{
  "n_layer": 11,
  "d_model": 96,
  "n_experts": 64,
  "experts_per_token": 2,
  "d_expert": 96,
  "d_shared_expert": 128,
  "activation": "squared_relu",
  "moe_layers": [0, 1, 2, 3, 4, 5, 6, 7, 8, 9, 10],
  "router_score": "softmax",
  "normalize_top_k": true,
  "routed_scale": 1.0,
  "balance_loss": 0.00555,
  "balance_bias": false,
  "router_z_loss": 0.0001,
  "n_groups": 8,
  "groups_per_token": 3,
  "init_std_router": 0.0171,
  "lr_router": 0.00211,
  "vocab_size": 7504,
  "norm": "rmsnorm",
  "norm_eps": 1e-06,
  "tie_embeddings": "early",
  "optimizer": "adamw",
  "lr": 0.00441,
  "beta1": 0.9,
  "beta2": 0.99,
  "grad_clip": 0.5,
  "batch_tokens": 131072,
  "seq_len": 1024,
  "train_tokens": 638300000,
  "steps": 4870,
  "dataset": "wikipedia_en"
}
Below are experts of layer 5 (counted from 0) of a mixture-of-experts language model. Rows are named up (a neuron's input weights, with its number), down (a neuron's output weights, with its number) and show model dimensions 0-95. Each number is 128 + 24 x the weight over its row's rms, rounded and kept within 0 to 255. Numbers have three digits each.
Before each expert's rows: a language model's description of what the expert responds to; "gets" lists some tokens that make up at least twice as much of what it gets as of all text. This comes from a sample of Wikipedia text that the model never trained on. Tokens count by the router's weight.

# expert 35
What it handles: Final word pieces. Last piece of a word just before a comma, period or line break, often e, es or o, as in Justic(e), vehic(le), Melbour(ne).
gets: "e", "es", "o", "on", "ers", "us"
up1:149112125179116170144123142162106118172138120128123165134118138120156086158157135105146153155131143118107134139131137131132117117151093129138136079123122148132189112131073085130125141089152097114105133138142095141135118197124119121162130152100133081143130123113122164098104130130179089133
down1:114150096161108134137117128133122078134123112092141163157122144096079089142099138121108126143101128103118143134108120147101091125133170110112114131099101129131155147100091121149147157126131101136112116098103166141155084101156176094202148118110128114111103088098125151139146120094153122120

# expert 26
What it handles: Final vowel endings. Word-final pieces ending in a vowel in foreign names and places, e.g. Copa, Lega, Tonga, -ić, plus articles a and an.
gets: "a ", "o ", "an ", "A ", "i ", "is "
up0:143102138132167136138164157191170128095105089116092122150097106135117153171081113124142118106098138140150103125112155149144132103075097121154155118120119148079079113133118120108104149138148117132143132109139141113121119138139147139120185094139124151099102151162113119138146119126104122183
down0:141092145149083099115128116151098124134153115149125117116140105099092136160117085122110134089128140177126113152097084185097146136104154129145080124149172129116143122141141125156074118136138101116169134106126120125126082148113119106143131139130116121167101137129110108124075152138178150151

# expert 29
What it handles: Word-middle pieces before -tion. Word fragments that end in t or x inside longer words, just before a suffix, as in direc(tion), distribu(tor), Produc(ed), Cinem(at)ography.
gets: "t", "at", "ex", "T", "et", "ic"
up0:121141168144124124144118132113094165143099126152135111104161126114139134172106101144118133134158127098137147053142133138136115098117120134150116101109138134095093130102125078134099152132117155128144053095118127149133120127129122122132099153088126108134139185103118151111094138104071107165
down0:116135155159116077123159163175158155129101141091106161124141121118128094137162117150103079086127117132153072141105145129140127122176187126112100120122166111097118143143146116114115147075137137084148144145129124153115116129127143142087114104135106125161166113134145095127143165130144117131

# expert 48
What it handles: Past-tense action verbs. Past-tense verbs and -ed/-ing endings after a subject or "was", often career events: played, served, settled, invested, finished, listed.
gets: "ed ", "ing ", "ted ", "ated ", "used ", "made "
up0:145114121128191144108115097096115153151164184116116121060108152116145120109096147101140084121167139119130097138128162127097111139138144116121121134095112130128096102152139141130169149141110164160111111117157116168146175134146101095117113143140131134146157132090138152101136127153097102162
down0:122092159162164113182091145109176117128115115152151106124146139165099110115103130137127172115115132132135136121135103172127089117152169120145134129109173105121105162088169167086132128077153154145116133121127145126124131144148162117117115093139152152116095074136141134114108137156148141154

# expert 13
What it handles: Place and membership prepositions. Prepositions like in, of, from, at, within introducing places, dates or offices, as in Governor of Maryland, debut in, attended.
gets: "in ", "of ", "to ", "In ", "from ", "at "
up1:116112130158085132138134159160112146126131089135124174162129119149127107088155123097151126130137171116141114143119130076180136125135108165148141112127157116173132105089144124128152100133105142134101159097121162116153140143108154143173103148125134113147076135092101129159123168181134098109
down1:123151142149137110103114119131103120112119107082141114150086150122086129132109165114149114151140104143154202127174156164106138140101137121165120123134072134132155117107152158149072139115127132110138101144084091138120160169140129154142146103177136113111086106133131125138156115137128099132

# expert 62
What it handles: Mid-word syllable pieces. Mid-word syllables like ph, ell, om, od, z inside technical, taxonomic and foreign words, e.g. Chancellor, emphasizes, chlorpropham.
gets: "z", "om", "ad", "th", "ph", "ol"
up0:171130109143126121101154124117095124132105149126177118157132105153120099176104111122113104120149131172136107146128091157117159174073132140122126115157153154129106137153115122109111123151145106129165122111168133097094120114152114130155099108106092140203143147162117138156115118136134093169
down0:142131143123122121153117129152134154104115173072119104129135113142137139153162132137080134174117163129150128161122156132114115122109093107101136168107112154133194129143127129091087100146105136110106124089105121126099112132137182159173073133143119117158162128133147082135115137125121122166

# expert 57
What it handles: Mid-word lowercase syllables. Lowercase syllables inside longer words, after a preceding letter, such as or in censorship, it, en, est, ess, ow.
gets: "or", "in", "it", "en", "s", "is"
up0:116137114133102126109096102109122118107122095114126076132124138084158133136113129125117098119170113135154100120091103098144167099147134138128134085163122167142133124175149115142138161111117099159095148090151142121146166154170099118194135138136111125159142138114127090113097146115113115185
down0:099117151148094077138139141096155146147132109098121128154154192147150141109148128109121154125091137147165143164128176114139115129148105124127088151124141124134150152084090135147118132131136102119148094150136149119149137186126155087081151122152137125115121098137136084131137171121100119176

# expert 30
What it handles: Commas and "was" in lists. Commas and closing parentheses ending names or dates in bullet lists of people and works, plus "was", "were", "in" and heading "=" marks.
gets: ", ", "was ", "), ", "=", "– ", "were "
up0:162112123156137130149132169172173149097159147120148099140148112161169113147146125149128093148133127125088128087098145132123137145128091127172118122143128160157095074111135157096163116110104111109133123150143112118145141104135113122120095148112151138143171145149122139183073100098123129096
down0:154139160118081142106147127112113118146136111140131135110114136122131126125100170140149132123082116118123149121191171135130121124134136109089106082105129110119126088121145203117099131145150094107114138103157139105089131132193081123128175128075134113118121118120147151116101158113123127098

# expert 15
What it handles: Mid-word lowercase fragments. Short letter pieces inside names and words, often a final a or i, or syllables like Be, De, Se, plus closing parentheses.
gets: ")", "a", "i", "N", "o", "e"
up1:102120097137135141126169092116102155111109124122109088135148106127144139130078136122136110113147132161154155154095107132103148126110113109106121158136148131140112135178186161126132129086147114154119110113082133120147101163125187150143099183140127110141144148141136139172164158097149121086
down1:118132111126122124119118147129148152126102186102137096144133139173137113134156141127119138176121133163128167159102113106121119138114109125126113165145143097141125161161157123065122158113119129099135113094078134137137099094103146139138110136113096074105084183132132101108110121173108169132

# expert 0
What it handles: Articles and role verbs. Articles and "as" introducing a noun phrase, plus naming or role verbs: became, called, named, appointed, "was enumerated as".
gets: "a ", "as ", "the ", "an ", "became ", "A "
up0:108073090174172120137140093151097168142124122102125121093167110099113092153134109094086146113102135131156133087113128133148140100127147145107172156158115109141137119124146113122133143127136108089109125128156156139128149104143137110128129180118096146140125134170106168166146084170137120136
down0:134113188136127130101112130177157106126130172107118086140132136136104156154122174158123113132137137138143145119165137133114128123154120140098070142120153114125131139197117131117138105113074150077098087157133110132088173136146129152124133099087103126137137119125160143122118170111117150122

# expert 46
What it handles: Capitalized name initials. Initial capital letter or consonant cluster that starts a split proper noun, often in tables or credits, such as Sh, Sch, Ch, B.
gets: "S", "P", "L", "B", "H", "R"
up0:160154140113113162162098154160109155114112170079112150145145131132122107149092101122097151106168147131135122113095133131119137134124182099095157150133149161108128109188106116122157110103147109152139131140091079131110134092139159139154105124147158110135105144117166099130140136131149169168
down0:129129126122147142174116119151129101072086151113097114121076183145124168131145074119120126144060139145102117119170166159161154131088114127113112137111107095119090088132110122111139089099136143146115107144134110144144122106127110124107132142153132125137100141133144104137167101141141114171

# expert 19
What it handles: Coordinating conjunctions and commas. Clause- and phrase-linking tokens such as and, commas, but, while, once, joining nouns in lists like Maryland and North Carolina.
gets: ", ", "and ", "or ", "but ", "while ", "then "
up0:161122095147102126131096129126137154071126162141138088117148103122183147151137146131136093126119126120166149153123110144148103108149094132146155115094147168119127122105172116163123089115111212126108163138101144137126134104125098117110147125108113112106086134089091125159116127094134133138
down0:134133140087118076110140121164166127143131120111140182150176154162169098118152140116133146125147079125110077116138125120122147116153104150107088128106137125161107093141104108099121171149126144154107135134112157082164161125112106103116146132176130096142131130142124122089153144116165135156

# expert 63
What it handles: Capitals in codes, coordinates. Capital letters inside codes, acronyms and initials, such as engine codes 4BD1, LED, CE, BC, plus seconds marks ″ in coordinates.
gets: "D", "S", "H", "B", "C", "L"
up0:142150126109123128122131119113158096107085109163141096136159135118128108151115106146094128133126177139141146143111089091152145158106150122162139140148068141120082121136121114181139140069092163112107167108114093174138117129106137162143128160128095112133128140105139178130110129129098099141
down0:074161171126159137146097141093146138129127130132139114120126147162151155101114140097172131109112103192117142128135145158124114122139093088156168105142176122112131148136179153092139157103108093126112133109159134097124102166113110087118120110099129148105123130108122101145135124129151077139

# expert 24
What it handles: Mid-word syllables in names. Inner word pieces after a capital, often in South Asian or foreign names: ish, ak, ang, ay, as in Vishnu, Punjab, Lafayette.
gets: "an", "ag", "ak", "k", "and", "ing"
up1:159135134164196154138144159151141150120126136105158090135091143115133146142101133094128145161120134142118116104132145125126093126064116110148125123113109112096130109086134109125114173157088112122140116099182163116133132127167139105160161142130095102152156164086134129092130133116135093152
down1:126145171121070111120148120142155190153112135158137149168113101161128121130144133127121090125111113130125163081093123098142144115111121143147159133122145117111155137156132114163147120175151142101126083126153104114174116151113113156103144135096137135116083086125104136124109128091119085086

# expert 33
What it handles: Given names and name endings. Common first names like John, David, William, and endings that complete a word or name, like -ara, -ia, -d, -el.
gets: "a ", "e ", "o ", "ia ", "us ", "i "
up0:153139084166102124075105098141127091124112100168104151112141139147164121116090103131135122052145126131089120089120123128127137135134134124103124131124162139060141127127096110142114137125140162115080125087093156092129144082125132171101094100117129137115131137132119136131125148098136105114
down0:122101108129148150124128144108113124136151124138119112094101123145142097114152101098113151106103126144103130085114095119151193119142133197116114078092158168125121134113155133091136124116105123168116145060145141111146097112113120087094109136087152140086119120132127130145129141135146153168

# expert 9
What it handles: Prepositions after nouns. Prepositions and linking words after a noun or verb, before a noun phrase, such as of, for, with, including, among.
gets: "of ", "for ", "with ", "by ", "in ", "to "
up1:182099120114097129109132137182139133139126143121145136215125110188163108094160116149109151138123140168097116124119075114117123128113136154153115142149142108140100142134129119172106138118116128127096145143134130119096117145197108123154103121097126132114139111127106095159146140160141124103
down1:087113120082153094146126162100121162149118128118125164105137067120105147150135156158164121161104117110119082112148135139166133166123161086173109140108114150148130173082122118106157119131124092109073104118145131138178119132117128136115128125119118121146135144094116153129117124130106084114